config = dict(
    d_model=128,
    norm='rmsnorm',
    seq_len=512,
)
Below are experts of layer 3 (counted from 0) of a mixture-of-experts language model. Rows are named router (the router's row for the expert), gate (a neuron's input weights, with its number), up (a neuron's input weights, with its number) and show model dimensions 0-127. Each number is 128 + 32 x the weight over its row's rms, rounded and kept within 0 to 255. Numbers have three digits each.
After each expert's rows: a language model's description of what the expert responds to. This comes from a sample of Wikipedia text that the model never trained on.

# expert 18
router:114089134057156105124085123164146066047140097082057101127115184141185132085255175117094117107122108119125134137116139121107104177156117144091122123109151130162118103141156094128129132142157127106119125130094117111129117107144093067168092098081138085149133126089060111149160147101149140130131099117118182179112133133154186165115166085136101090090131077099213116137147136118153135136114
gate3:130154149151163152140097119152122144181191163087094165072132135210089083112111138118139092105108152129147082146155109100119147130133029121109131122157156126075113146145132114131113129111104168147173156168114136107106148090091131119114165109163164212139123078154138173065155084111158176142103084125075116143094081098116160115120087137084169150183138110098103186089063178091103138146127
up3:110105115149140091100177153082189159090141135120180110133155095112151134093134101117118129133110146121150152102139057099122106103172130132183112116112149080165074125114090116095101068105167226127114122115166170096154094155132152157116135095086100174139132094124089152142131107112112126149170065098118107048131105188143118130069127219126100155176129114153113080162181109070082148132129
What it handles: Joining tokens in lists and biographies: and, or, including, especially, plus en dashes in infobox date ranges like Youth career – 1998.

# expert 25
router:135122087141170145143058112139114114128082091155159157138077098123176135144125121186141151170124139085133129175138096099084156056076062125130157141146206116140121115157090139129121138163107168083148142120174054080135118126120199098124154133179151166099138118159131156104094116192114099142115118168128085089162132102166153129150117083176135128135152119116100221083095094173133111081104
gate0:144133141102087104080144119097167088150138102169152095138086126184125166133193123222173140142186094117099142081142156109116094109119121120090157109080127184092196140088077157113113196146105126209177139145136184151165110141157100118134159146094162174100102099124138121153076150095149127174163162130171111116122150145057155113086105118138133144152082201110122138143118131114099104122093
up0:128092078119118094143107147107181103103118169111110120138129103131174128138113154128106163162128187129090118121133067102124189095184123122062115170153141113167122125133126157109135120104160071147162136076145127130164180153152143138178180077122180101122085145129141187064144168070193084162093131172124130088104057131127123115128159175126164125122110084091155221112141122206124125119108
What it handles: Pieces continuing a word after an initial letter, mostly surnames and German names, such as H-ard-y, Irmg-ard, H-ale-akala, De-uts-che.

# expert 27
router:063156164141123166110135135138148085098118092125109085163111144088164094085142083147078106156158174130130182166106127092176152116121175152113136180163127109109131147100111185137159099065074131177121118171100139189154063138159117134112194099107159193155052097082149107152105152079150089143075168141154156122111114149160155091141126160124178119157183166120151141119150129159088123095160
gate5:161136147137092072099084118170163183116106132098176160132134103154117150136096155138128061150173179133113150099159110107156084128120109132115139142111199060121159132115109152132089130140156118159136085114136132183145166111075144130142138088090079136097132176188143225177125091141165131150116185201166092062148156102150080143151122141180187143147094150165142106163143126158116114163094
up5:129169032069178150139111135194112103147145117220120156127138079142110104136127085120108117183104096122147116110096163076151127117086082123090114149113095159125126103153137118114140137085100084183142082179162131118083172114173100137071052103113117201143146131117136169100131132140089140142130172066108095157143159163108111161104155169134132112178167155129163069074129131097141125125114
What it handles: Space tokens right before a number, especially after "Coordinates:", inside table cells, and in "(age 23)"; also degree, minus and plus signs.

# expert 7
router:133180131151174109131099064151074104161171121135126160088103053180103155144105126106166119143125091098162089095138085104090152116127117108054173153142154106144074124176158185096082095163174080091099145122161087118163194113165091198104166151165142158120157157110100123102114115146128112178141122086104136124137182142101109128106183168160097162099147154079086100125161152124145174140123
gate0:140147095086148115135065114138175118140134157168070102176164178201109133088112139135115103080143195120138182177123103127124137136118107133144142129168142149162078124127110145108132097108083159089141119068176084125130119108110072094161149155167129101161086175075180093084108177153131092133118152125130140097136144110060127137099126156119193178156133102133125115033188168172108135154090
up0:131120050157094063134113136124141148189086091170113151172137112115059121064097098150130115126089122140116106147088184147132109091108047126110151102154138116066156124124101102103123110180127179119150157163130054085151180127116110152149087166092139063137103056141150128110181165152134114125166131132119112085110109121116109103135164131204166087101102129148139192134124171152170157100108
What it handles: Pieces inside all-caps words and codes, plus symbols in tables and scores, such as HIST-OR-Y, SP-D, UTC+, 8.5/10, ENG, USA.

# expert 40
router:091114086136129083193169130087139109150155152076101064102099142102160089120141115155119092110135137110145129168091137113117152158166139115106105085120062178106085081174083083100143097136067094136103179143131171099097098091129088139186070089078072093170191105091128190131102100081141194131123137085117117136092100148121133160086106115087086109130107082151161114100122154102134125158112
gate3:096188102093082068123119089127188102101123140155085155168143154154156124141117097110101130195130135134097082125114097094184160145142051109114080107125165163122125112102142136129129118134126093089191153085185112193124111119114052091103125105133071141178135136122105065113132138118153078107088102116102125189168118105166095130102130148165173113080142096135109037130096143146111147071136
up3:111138153174144080152116124139166090156137150084090132183097171043166056145112165152142098164140126132137138134077146100092120094124124126141190114118134132145144128139200090113120141122148155067097160123135105141103181142132085137139075103112097147109089183206155197115160131126162111134132120119056123177151067102180113145145124159082170101102128129149146097209134127154141105183148
What it handles: Pipe separators between cells in Wikipedia tables, mostly right after a rank or row number, plus colons, semicolons and bullets in infobox and taxonomy lists.

# expert 24
router:134139162114130127115145123153174165069116111132077096096109172148119141150175110116079119092136160115099149190134126145087186133136092146121098085161139183154121126154086133156076149132158112059118125187031163163131152125113071110123090146047103089162152145108082082202099150111110080127127143105076140102144088138140187148145169092098108077144155106115146105075148101089115148147110
gate17:143173146101082154139141093134151079087121117193105166163112126222155148203182110228142100102163178125152087193104134156116167128128136131119084157129125092131125115137143102089141115104118143062174144090122094174119101115143116058139156200116090126094151117115139133076106102089159099168142138145192151145156111141143146140131128186140100107156105087103115169142161082111097108137116
up17:112110129124117148167114065126085089169112156144125113228140125124111107116134156089163102079172067131103183103100117130073123137128172129149121160147120119104167141149199050111122118147103165071079095109157129116145084112177141198123155133125168097157123156100168104219149144111140128067102152103128098136145138133117116117109125054128089187076142193079127131142126169114123145116136
What it handles: Verbs and punctuation after a subject in bios and team articles: was, for, represented, born, the comma in Born: May 1, 1996.

# expert 44
router:155127192150160129129131159181076141180179153097142155091120141141073149152100125137125167104118057143120085125118160107093142153073102101077147122140177171121154124187094084160118101123163072137129133162093078126145154157118091134090171110128093085135144131096192118178135089144052156130165150090085098095108152126168131073134145164169072125167096119161170154147089074152142149172115
gate1:133149135136098068129061127130126149106157136088082137093149216126078134145126139152126142131092142130111132107128109137116170088126131131165175091130121100150101152117057130108098055144143120093130114154135159110134120104122121125111138124136188150144121097147130194126105122088173165145180173087152114143166099173143132183057200158185142156155109118173135030091152206173094104106107
up1:148150068109155066085172163078091092167141094125121147113085096105173134115167126108099115101120098137135139132158104168142073109137153131144115228139140105088120147069158137147116119100162138168121146105147069161131132134092115118098088171065057064131118119145136123153122123131191074117135077151184165190180218153116091123103119111123137139111164124102159134085119129161132158086111
What it handles: Number and symbol cells in sports, poll and race tables, such as time marks, Qualification, MF, DF, GK, Nominated, dashes, row-ending pipes.

# expert 34
router:134144145162104063121115135132148151205114120149118104078122111095202117154154152149128132141102071066118092049133120154132120145111061102127127140145107098143172130132186070101146116121142159118060173104156126089074118149107157118139136166191139122161125143081103127074137122136187097167108096103128121191108103153139089163158155130132120182162076130119172173206131131170099163129077
gate0:136152220079158165148095100117151097108175153103155159086146103091142134101124144138093063136089128149143113075184139101124130070170159137132155175122155116143142135097136143041102147155102128041149132097164159109122124142184148124093051129137129077097099148099110123170092123166110203130109112132200154103130137149101115140097100160137149153124138116135094117170095163182073139086147
up0:109128170093141100140101111114149125145107160073182130097170038133157127114143128119130131122138119145109080132136175078153111161101140135139177144101127148150102128205096154083181152112155147120152037088176153180101081134092131080116204172117094100166119132156069143134104153113156127109104184101158152162106171101080111138098166084116075067132144092144171126178154117118129089156135
What it handles: Final word pieces finishing plural or Latinate nouns in lists and descriptions, such as citrus, lotus, terracotta, balconies, plus common nouns like water, river, food.

# expert 32
router:139133146124171101157137116146109061168111106103177145156087160172054106123160159104137129133145082147135126092122143099105117120134131107087067108086113132141063109145133118149103142084113158143116139122072102146077138095141081059127065096131132103164185117073096152131113154134097166078127097098143178199137105193101121159119162152101139099070146138112173047041124150130157138123105
gate0:145134158149088142165078079165161122131202126105157109141175133090137166131169084133093125123088100143074155132108090144098102053110157140123120153175139118145162133163091103159158143133156123139094144151040181132125127132133111129170138155118068169164110092112152137196175121091146100088090157093158135178092089111085169118152108130113092115162111079185139123163179139090115189144055
up0:173189106151114088182200096148209076155124123131147101147084162143152067126073118100136102130125120120160149146108091165128130111187117129128092114159133150134129109159067130159166142178113192156103133105137135097165157088157100117159144005165101117054160132111142185149163117127074080096131160099146130148183152120101130153107155140183088133128113133146123098120129153111126128157140
What it handles: Periods, closing quote punctuation and the word but ending clauses in biographies and film or sports text, plus table pipes after names.

# expert 4
router:083134159125174110149141125128120123086097084131082057155142091147107158075183100117157096177182173114106167110120140133109131111163163118127164153133148091156162130088142188116137136079125085107104115178190109107129075143162123119174137138160162205191134072114094090063112137100171084149100172149118148171096095123120140111135135166115199063086150121099148151177101152139100119099119
gate3:120121106116141124135108148122064126091083159123128152085149109124118185108168133131121083105191126113136134164090176168106034176148157130111098090116045091080141124137139108104100134114140045178142124094160126137080114137117151116155177148092151051082203117111169222109104128080117113140123138145138123118125118158113123135109129147194084087120138111133094163156163082138144133080105
up3:106177170124135098139187147124133108227104113124093119112091149163125144131199178148091133149138055123139128087162125090155092130099175132086108115091130095168082125131166134097114110096197162118085125149085188101131089137145144170107096057100069172169160115096156166175115166103083079077114137124130117146098119133177139132196136142112141125186119134130118096080151167128111111122110
What it handles: Space tokens that precede a number, usually a year or count, after words like and, of, at least, or list dashes: "and 2020", "on 10 April".

# expert 43
router:091122157105106095156159125157094118108150140152165137112143154122072103143081158172166154116141178135167089163099166115142144122154098090113141083149156207195168130164095147140155116146180100118172095121122091091120200120147078126121077143059110040117181147146148085138103129100101068152122146086122139076085161139101161125149154095083089133153167097163131126175170105124112136180096
gate0:088097146133212128078133113209189132086126092074165134184102132067172090158114090123177129175136127162138122127110120119170093078167106128107123117165106186151156140105135129112124144122112081106186105127172154121143082142163169140160183147094137096108100105101152069152142161141099167058099088157110128159192120086118114154137111112138061132101181141160127094167143110108146146108162
up0:070100091127123149133176133145180111186168104062100143129122080113122122175121118119130121146172175105107171084164154159167163187122060122110130101184092126111137138115120130147096122112101128156092115088134167158136071114139152159182109097100129133167128111094157077202111127090055149117123160106157157166088156084066105071182125089064136131154146167161086156095114139139112140163100
What it handles: Modifiers of time and sequence after the or in, such as early, late, final, next, before century, season or life.

# expert 11
router:138066108091097126129126113124081175141104147081118149086071137164172102103185169130124125133182142147168138070180166136090090136092111115130084157120122145184139163124141148153125148092135147089123145128118089115099136140057108151177070119069112093154134147166184129132055177093083128081105149097068175149100090101121153113149091116112151086117070127118157091151108105180098118114058
gate19:139171147153091110133181130139108123171093166175113143133196187122139148078161158131139126093115181121154093114125162114060147098149127135122102114119109167152112119143040107161170093104170090173143160120147099070079135134096093135127114121159125172104082180126217141089136144139168133138118184146142087114147136145099140056109083129129101103138175158164184075165093095186108136141162
up19:116114167121127100126127110103145145131138068084164171139168136158163127149200112126090094062145167114116179123130134137120148157143133134165142131175133121113109129141146162157068043146104141085170191103100073099126110140117126146144130161154083122077067129087117102116143173132148133167077089176117123121079157113151160189065133072142101173119159159194179180087079107153083145116140
What it handles: Auxiliaries and main verbs right after a subject or has/had, such as was, had, were, began, took, scored.

# expert 8
router:116119106100133098118077136129109112080166123177062101128138151154087119123215156129157126177084089145156088133131145100104144126131125131090130095124130165147074158126216123196091097114130175021129111116096135134143132121141105130145067111108143071160102089172116125037169129120114142110152128119202137143156173143148141130131090109154110115097129142156136068073169115119146089078127
gate2:103147172118158122100148119142099157121105105111110102116078132170164170115156120087148114124140081156086137097111143184145134161087096137090132103105157067154102147111069149122122129109136118106150093190139117102126093165133130083085193082113147179132117165168048126100127117168061127108143109076166105092151106128169132139122123127100088178096219075145079121180187139120208152099133
up2:134130199120135101138097160147075109119064080132077175116152133139196150165124171136094120133143178140120142166155120103140154125148076120136158141115131088173114141142089109133136078134163071129148067165142107123214192138121123140112143094116186174137142108111128078103092123095167074114169134140150144108073068179207144133119152113131145110108115146127146188182107079197145101119135
What it handles: Conjunctions and linking words after a comma or noun, like and, which, such (as), and participles introducing names, such as known, named, renamed.

# expert 37
router:085129165152096179101185145149169125096115123141070073188130152110123131120086090116073131126148176129082163193117142122166154100124165120141112175139120126083103140129103149136172136118107146165149105184131122161109082158163129150132157103177145212166048072103173172166114153110127095091130197188133137117141081113184160123166118133130176153155187137131146168099110144151160099139109
gate5:163087163182103114143204113127139060142130114070125126096106160113122127153078133176169088132142068110124098135137088070121122133063181130150138106111142134149139131158168106149108142140136084113108179057100124153118115126130136122156153174091145171135177128092077168054112100098129149116132137119194117072099064087123124139199112166092156166187158107136156115078107096128128117069118
up5:083168119092130091167093112168152097173114178130113153122028100112150075152146148155141138187128148121172135141123076136169058183115133128114154149114162090098083129121118104142145160127088133138181112091097095166113105104125102144147145144190102083139151142110145085135079150115078119156144151211108102164093100113166128146185043140116132153183134159127165158122114125173197110130137
What it handles: Spaces before numbers in table cells and list items, plus second letters after a capital, such as I-r-ish, I-r-win, T-aw-aji.

# expert 35
router:161056141159158095089076100152099144070131089125138130153144093072174148105113161164113158075126070122162078073125146141122120165107082133105161132117113134128118145151174109146079130109099164110124073100118170149137111139104080102119089116070159080129160114149081169093194122141172160160131092069145149165108182122091148139107136056146112115077120144123086090044129100160160142098116
gate2:168131188143110149079128186091112174204106151155146083126110135143179115114081066135118124161162119140138125102095131097061123104106158137148140162096151056108126127126144141142090134098115122138149064130106169129136149127162115067130183150109173198093136118075076129174171110123113080116151112108155119131126098112155081131110175108172092127074102048132131153084129047143138165148164
up2:123118080165106085112146125137175140138154201097164121157167110120121104136137132070085149074166156133155112096093129154115148121098064135126132090129094099154202138096149198149090177140111194150127135029119101099105141121171156109132151086115108158174120148068162140111125158161093053144147125157124153077114160122156129112095175142121109124107115139143128087206127088095084072138160
What it handles: Clause connectors such as and, that, which, who after commas, plus research vocabulary and the ent of patent.

# expert 9
router:111185149175118029111146135139115194168130103152143178092113071186162077112084150162127123103124127070127108097097065076075167114128098146100157104115171085164176096154107150119157090168177086122110137128135096078125147099126106184097104166117151097134131151163095088109082116113116144118134109145136084084136140097163110119140149090073096181097155121140130116196130118158095154120080
gate0:095205123124159168056102103116100176176113082156103127105135141162067132106128095096118214143139146095159186110146086166125071118187078134155105164083125195088152142096168117149139122116172158117156096123175182095087133172128112097148161129107174134128174132167165141107093142185127138110095173080167152135098138100123078120113174178105176111110160150133119090148116108110130118134110
up0:131123091171159130054119186071066124195125090177183151129138128137158132109099157190168198154104166143132103137133119157110086127126082129139144141148103160147118126095097100137162121130151101106118127170174130075157143165172101155112147129182197145151149178193103099127106129141153132134055144058114121119151113119120163110149139055142155140169135107143137040114188118132115094142116
What it handles: Digits and percent signs in tables and measurements, plus common prose words such as According, changed, too, less, and the "og" of slogan.

# expert 50
router:093126124090149128173087118070111159178116169145075177076102063170170061121114088160097128135103128141107119121125133151082158146120155123124109210146145072137145179159154152156086113159076099159120123156104115117171133090115183144180150085100135204099128184153114094165088160110151114129155154149130135098071126107148141164148089165146145117135066098154165133185125100150098074149110
gate2:105124134113097160085180130173149144104144160171079151108132167106119113137123099158170149162098144136149142059179141115094137146158111129195162165106138118170192129138125114124202184151071172157144139116188142115133131112158126100170137132164179139182118129159213152152155174167115114162126115091069130116191142114192093126134118156162177141080087161096089096089111100105094174132116
up2:141136153114121164158163173146103082130146167142081173208127090110183156118105115175116199070130092115164140149132097140091157082106158131108101143168160113085138145100188165110154138110122111169131132073158179103158122139110165100109149073100119135139081100171105054176094125136143142129125126130132105090056162153099108226144169109153110146121155068172110176144118129117118149105171
What it handles: Multi-digit pieces inside longer numbers, such as 00 in 250000, 50 in 1,500, percentages, scores, years and ID codes.

# expert 39
router:108085129172149094100191130065158118205152121097154117176104168147085104163101086110106133137185178150114126098164114160076174121114187129138100122116115100183125141131113159108131135159138089188099072160131116071130180116141088137097169153198103190153164090058180167172144125130125057113128147115098124152124096111080112108119118181144096116160142119124124136114117089084154097153135
gate0:133159070143127087154150090151088127097099071204157127148072089114071149165187161124149165132124120127124110150116156174112122160186159126120112112134132109165134122137122151135102105137164113092083071192133108138092124091112151156123060123103173154140122116110102208088083107125185161178110182135115128092132174118111159106136134079067131097155079143084149171085125176135175086109174
up0:151101173111186150086137172182134175167100125110135106150127107132138154074112130133077101169167160133075097115159114142154132092124112134136205120176097105127161133111088166132069123129119180081123151125097132149140114125058090109160086067157192119083108061150148108153095131135134105121106165138122145129083061073124162112160134148098154133107087091146142126207106086086185179130152
What it handles: En dashes in sports scores like 3–1, plus word pieces of personal names such as Mam-mad-ov, Abd-ul, Mc, Marc, Gonz.

# expert 49
router:168129071106090176110131110093134126103119141092072136181081108156118114131064134161114143108090108103111129182128102111127174129088088154156130097137071126097071137112088070116133119157101123113181121128164045118100141164140140125117160121173201185144165154141216160085077111116098117157073091194155145089097138161168150133158148124149158160171130153106141102080111101177110109123126
gate1:143143141160083112122157117117120131129164151216113192085113126152086163092122126066100142162119160120104130150132182143201165071110129129085174120109104122129135153120165073112142102128182083145115125100126082123142113139144083151138167085136138083106092090081153170155078177127130179170103164096087130097137093132155145056182146187128076132138197137155118125087121124117186139126067
up1:202110119166136128109076157126089157146156117145158130124044140180128087157132138090142155152152165156134106141091119147138140192090129116135103096106137129117105122128176158105191132123102166154119197140126121175168101147105066116097097093088156122115149162075084116177128108130189149079113083156117132108123081094141110069171061152058181132091076127097164168131159123154102102082134
What it handles: Final pieces completing proper names after a first letter or part, such as E-ton, U-K, Jeann-ie, Red S-ox, Jon-athan.

# expert 21
router:141139160142104089097079106139121092147120086160181146165107099169183106100070173129118158180118064073144157152146094111101070089114095103171126115121180166152079089133137074123100175154144188082117178066094132108151102127087167107098126156155175074100120120148116146055105147152132102131132117112183102104118155138145131137132116052106143169132153173096151146058138098141155158114120
gate0:122172143175143136179150083174133180158132099124139112165127146154148115105211152146099167152130080134134078124108057173107112169093124120097138145162072138066117134088164127121110186133094147090164121126129100081197148145107144127134105090125164089141170060145114166104150071133124116177097084138185149087092159127125123115130138155103067057101137152088096160156126161088143104175168
up0:139115061117099171152129171118104148138098096165059136143098070097126131147095140166175190167126129125131129133111143170138046176119117130119140133108142177121123114133152153175123177112158147063158114164146164111143137115162175143167169069126117088075146072124137083097084111127178117129149087136151136114165116161124089119078148161146069129090097223090134171133096135183133149077159
What it handles: Word-final pieces completing a word, such as She-et in curling score tables, he-ard, Har-vey, plus nouns like career, model, version.

# expert 41
router:148151127149205131121127097075136089112107124082128158071151092140109114093105089170108110174178124100074104119089079142108168129154213115110095196152113118126113088173059141109106133116080063194110117160166084121121135110182095135084180111087165141144144142058147147105101120095139107155099095139128122129160089151117104138170105158122101146103146147109150189088094165166099155159155
gate0:122145128084133113146188087085108138057125144157160116118130111123168138140183188098112125136101145122139164080113132143114111092130115133135117151175150112089118123120151161118099148113160119153129108086141180097136110191109048179113099163091134173141118155190068087103134080150090132097102221123193144097114120118091083125110147104105119130127123143146154043190112196168083113175150
up0:130190081137081112119092108148193145202114141075153128130122159174124140131152172109141160105112061125098155097178172099042111096148114126150109103116121113153167132151151127111107139137143087126122095097104103151176123139095120179123175104138114157087091093110150143124075142104142197181169173147138109130115106137119169120148095156113181158070118138117203166092115173157038132149158
What it handles: The period after a capital initial, as in species abbreviations (H. humuli) and personal initials, plus some slashes and capital letters.

# expert 26
router:056105131120133082164185121095183082128142130095135078119102145122169152138140128109134082189156158125088138171104179125111155134169136154148133142090075178057103099139095086134124093128083131099098146123075174109104043160134081155199091120082123106113143170120093123129097088146117161125092108112122151141115140144182155159102135079099127080108116087106160095161131174125065108072101
gate2:153160062119161108153133141092139139102096114206128142099143132139162123126145130113098104066090112128116103209124132080091149096146137131141133093141097139117136099124046156133111126137152109158122163131122107161133145112165119144151090140159110126070104146143065145092154116120099105164068110070095086148161191191173056135137124196097118126186099044153164066143150145165100106119167
up2:155126138093130086108170104035107149161140176084082112111130075099105129156117173171144149108127142117170149128120176132099145166096136131128094112093193105121112143093106092107156069102139146132133107166125111158165153121044160105128130157093091112091092147153100098116113171109056154074133103176167132071041084138120069079134155120124128119187176112117176140083105146169130125135143
What it handles: Pipe characters separating cells in wiki tables, mostly after numbers or names in sports and results rows, plus semicolons and dashes.

# expert 58
router:111176170171143110149142124160121152185103082094164162154112099174098111154092174170154151160116184077090135150125074086110154078100095137129168163097175109157165119191137128131077175143159191135099126117115107097110091158158121153106145157159072130132151130101179123112087097131102103139187110139103089099067205115125154134149139080163099127143160100097146192145164107110149136184086
gate0:150134139129159138117114036143184082098151168102206125129106121090087170175120124136183152144143209134134121102106132156061126127161092127108147154104121094122125133128135142118122126132184196134133123140095185167147147159131152104116182126150198149171156110124089098089070163110159079115100079154147110120087116071079139141114075107117146080088113119146100107159072112107082125083077
up0:161102103115167177110126152137139130152148129127068119076095121145192118147126107151120185111101109128137070108137072131074111057062140126174134101159107104148164151095200163159164087144153099165101161144127141176134132104160104059168159115081120150149099147185110138044154111117080181133081096097153148167143113126111150132104110140136181129199079086133089130152123096161112166143128
What it handles: Field names and their pieces in infoboxes and fact lists before a colon, such as Address, Website, Nickname, General information, plus blank cells in tables.

# expert 31
router:111088164120189086106160135142126110079157106150092100174184112118072124096183102107159118137173172147104102139146086182111136115184210115137143139105080140122099115083065195099152165150118058129129107184120159141155129103177065154140169142091138114158145094074080093132155138098147100146130182124135176181112113110092108142134142168101107142129179142098142117129108108111089092132190
gate0:132148090136174098081176158124178153150123088184159119082161138103075146149148141122103162107111136151084160108191121112108133117124136126136127152079127096135107125154120099128140155140118142193152153144101192175095209131097111074098148107045123072059121124191172103150101188100122150118157162153159077099163145112141158076136107170172118101151130180157105141072114084118096093127101
up0:196120138100119120095072175044116144179123171087152138083102192133088197106162168070141142139189105128107112129133101127138104136105086121070127113110111141105078121137134116127082112142141175205120166180108104088040124156073132100106143144090111192129113122100137201110118104114141142159119155159145115119063090101100098116172116103117120088089149099137119129092135132142146164121095
What it handles: En dashes, hyphens and slashes joining year ranges, dates, scores and compounds, such as 1858–1859, 27 July–10 August, 3–2, Face/Off.

# expert 57
router:097038130109123091143152144125122068108121167085116140143194156124111197071148098097124100141126167142145146178154177108146159115142170139119127140156069159089109128163099118146132135146145130182151112162039195100144148155135101118139077089063097107175067116161152125195141178086145111091111177095144139142145091123120143079129131137093094056135131142148107133152133157171101134114090
gate2:189120144108133148120124139138093109142163196154194131138130112120185134137060151176141100103172090140134100157149098123169143151105115130089148132162130110142081136074155143095079150174088096143147144105132117152132131169129163182154131064161103105185123138087152134123118180058123084078051079089110161122114189148185132130126184123150128144108184139088114124118053089173119127157093
up2:128143128094079097115192141125122078145107062146106121117153115112121149112074116184104156128119194132120185098114112093180121123138096121146114130151123153103162128132155124121159060120097193115077091173121079130119120095091089130121168202146147180103112138129196156093123092186148203118141130162086129182167116126103167103126125134104111114061135170152143075145149178075087110091173
What it handles: Wikipedia heading markers ==, ===, ==== starting or ending section titles, table separator rows, and the article "the"/"The" in prose.

# expert 45
router:122124132077070140139075148127100117093106098115126142157100138114153121115193183095090059112162127127150139098166169150091089172135136132121154104129098161140123135126156130156092160090106177106117122111130183163104129145110079153190075141088131108160080123161095096182160150139109223090143120102137167204169066104096170142091100133143158092080076126081120081098168139159107144142096
gate17:119175179102171134119102145086149125103136175135139126097157122092127095122122119131094086182151117136142137127097119153066159049132097117140146169119091117227115106145163143151081110093152109128142177119119205086139141139141128176143028068144102102176118103136119082121102170153157114134165136112138140130134098105156090114133119086105142127127162103062175137052124144075082102167183
up17:152169151128121138135146063095207094154145118117087092089144101106053182141175143121146146166108112137117129170130105138080100129176145133153167151135150123098107119139145179131116163123211183121122183101130148096155157148077108119168089151114090108137114110201177148115094145141121119103137119151108117163128088101149134112147104220147120051155067153092061132109086110156124110155077
What it handles: The verbs is, was, are, were, been in opening definitions, e.g. "Salome is the only studio album", "was a boxer".

# expert 47
router:118087085115147180129147162157109136204180146100164115111138157107079057187126115120113115117130100144070100197115144105110156065087215124146130103116121139147156141089073136118132108094112089168094140176149172113099149158108150160123207142114128122117088115035174150132149116158075099113154114151123095133121182136144153145147116136126141143172143087158113179062111115111164156133086
gate2:121133097142110093154112098131146158125118180163070078152174164135108089117159131140048124159083115134116118134127120093175101115121188123139150088159156184154121138151097070121185171156153137111174129111137110128130118140104132112154194058099170040174129142129059166160141196141072181116142152112103124092153176098104170169137105109096104133069175148148118147114069131148102110138126
up2:094107151137067160136138100097121103124106134089198094129146164182070134150143108099185130132150111145083113091161186110135163087160098131116112082193140115113154130175165121148096124118176168143149124129126176164132107127141125109121156094110165221082102112065089063115103097139112141116129112132138149126142088117108172130151117117135169119180099045150174138076077090089137154125207
What it handles: Short fragments in sports and asteroid tables: e in "v; t; e", oss in Win–loss, MPC, JPL, and name-initial letters.

# expert 48
router:145163082098118133130158124132067113142117130123142172172150076160120131091067132106133127092093155151108101135120125053202175102164117116094133123156163125095097096157074088126119147141184104199179183088148068124149132140152076198090107173155141122098145195100193186105135118130082124110105088142118133147120140160119122110113169119146109166168124093106179086101166158141082109162146
gate0:118090147127083167114127153137150139101143136108167094091200128146132119172142135148132150128132154142115114187153135116132095121141120118083139120179193124096191114067163060123136143152146071088119171100160157158146135085105110121108144047137100122122082122106177109095095124090130116151146133133091144164168054176114128094119116103222077052142180125121182110118124157073102106075155
up0:133110136124161128124157079107201037102126182135054164127179136059110137086164114124118071089157148125143133106125115119133147087084067135070123110088100109104170136102106107112098121104110075106138091121124113089102128100105148134172161114146179113175177109072069164105171095172119063145140117144161120152141092123086159105105124131078122150115141146127107183119091186135177128157173
What it handles: Middle syllables of transliterated Asian and foreign names, such as Ad-ity-a, Sh-aly-a, Lee Do-ry-un, plus initial capitals Y, U, and United.

# expert 23
router:121123130114104108202103146062149096090101178138068105136124171126160101052211130109092121163170122122138146137128150138127101143170103145115121111107073157145065130127106122105148139129116144107101131174088149126131113152115104129217103088097146132130082126119086136207134187089139135162125185127140150141093092113135184118142087193151143056166118109113198076175114146135097137122095
gate2:129117107094125158145180148155124081183110110162188125063170157183126159118109155184134125113183117148137052153164141138092120171143079139122120148113127170074084147159124132119126114111113120110140134126142157147142126098114154103154220173107168150130104126120109051051128119173191137171077102171101139149125137154165106109132103062172178159153122101135153188147140131132059126101101
up2:126091132097102122119120099124128102099122128164159106167116166158160091151105121181114159126140186116132112106125124142128116093151171136137179168129193105160097134120062133098090110130183149119176132175162102139061130084154164176085116056154124149170134127139183160139129120098085095129159110131186122092083032168097200118132196160136170169143137148097166113158119103146115093195141
What it handles: Mostly the after prepositions like in, of, at, plus its, their, than, and of in "out of".

# expert 53
router:080107105155141185112171171134150106173122176121112146140124092062163090155116076047133129152148177128082192155140094137190173114094180087113122172105135109128150166118089135118145096123136111195136167096163087142099109117155070158145171131170113152090119112065149131137132096107086113088155142151131127083177132139153072136126131191131099144185145083105178120117172117130106074165136
gate0:123166197138127080177183132152145170148149121124141131110112147080098053103107109139116129117156145135121159130174069141119125113157091126110078137136129150068126143117102106154103085071129158093082129148110130142090113125142085118121185082119124117155088076111136145180110134165072202119151132085110134058142077078114117093098151086102087100225118044126165148099080113144127118113121
up0:134191178121130158135130115155171124132133084097108107082094072049092126101101134120141093083125120132132107111190114131130088070116122120122086137105104134097165114082137078158135132101092166156096154069118117134172128114173111090118169132076116174156105119140031162127225149137146157128113110168126108124121162183153099133139100062139052113175125120164104089175125131131126132132187
What it handles: Word pieces inside non-English names and scripts, such as aj in Samaj, Al/Abd in Arabic names, Cyrillic bytes, and numbers.

# expert 55
router:135091120125182169097161134115121119151124169133142131118146073170177135161105107092123169148083164155146061062150078090110155156066214130189119161104144105103091174110165156115122122116117114120167104089141084155168133136183164143091163181155104187151139142111144037075128134128105078161098147116193144124156120123120126108138143118177116159117160117133121105105151164153170055135135
gate0:217134069141038162136126179073094135095139136165160107139129173172119098155148140093148141122107123143130094089147136085120123108094139135111122156079109177132133150161181060079136128154134169065106125159138093110143155146123147101120087165151102110150106167108136065079141161151163124092155174128136144102125075080158127208110148118147167117135152118093067134076151109148195143172139
up0:173117144109191130144126183120064119126111197135199112088115134142145160136146116104131153103102072108122056169132082132162138140139046137115135151112140202104072137155104137148134072094147176117126167111130087125141084126137099127151091155120118096126098083141076086160095114092118213076111121126151135120073138121080140103088151108125103132068116084063105140123074119133164108149085
What it handles: Single capital letters starting or inside acronyms and names, such as MS-X, MS-N-BC, Mar-x, K-rasnoyarsk, Recorded Music NZ.

# expert 17
router:145140049121090204119092169144119174136118146175138119117062130153162100185104122170153165100141152153157106136104156106174152122086190150124129136138171123128163145113135154155151109110148133163108171105110094149126136112141186143103176144153098176126176110163141135156096066139105067173144107138069087112162182060167101130171135145136111159192169109110180146186155064111136151150138
gate0:136065111169126067097125140134156055177101097113142079165154129151189138075172198113121121125119137116150147111153137176185133126138183131153131070168143118118115133123161138144106156121161127107143164133041159112131080141128161126128152106083125157129135105124144144183103148097095101150177112141161149123118117149130048136070180202139159104145144135115057095201084111129159081100137
up0:136100079134129123171074156150105146113126145102129127130151142116122118140119126102116144116138085142145084117164118128103102101094116123158154132182150187157144104098090072113098155076145165152088155154053100156061064113132173050083149110091110154128146092127130139118154100073100131154137072084186129098131112107107122102118116192098061143130134149192155240153111137125127146088184
What it handles: Words and numbers inside sports tables, especially place in "Gold medal – first place", plus table digits and odd word fragments.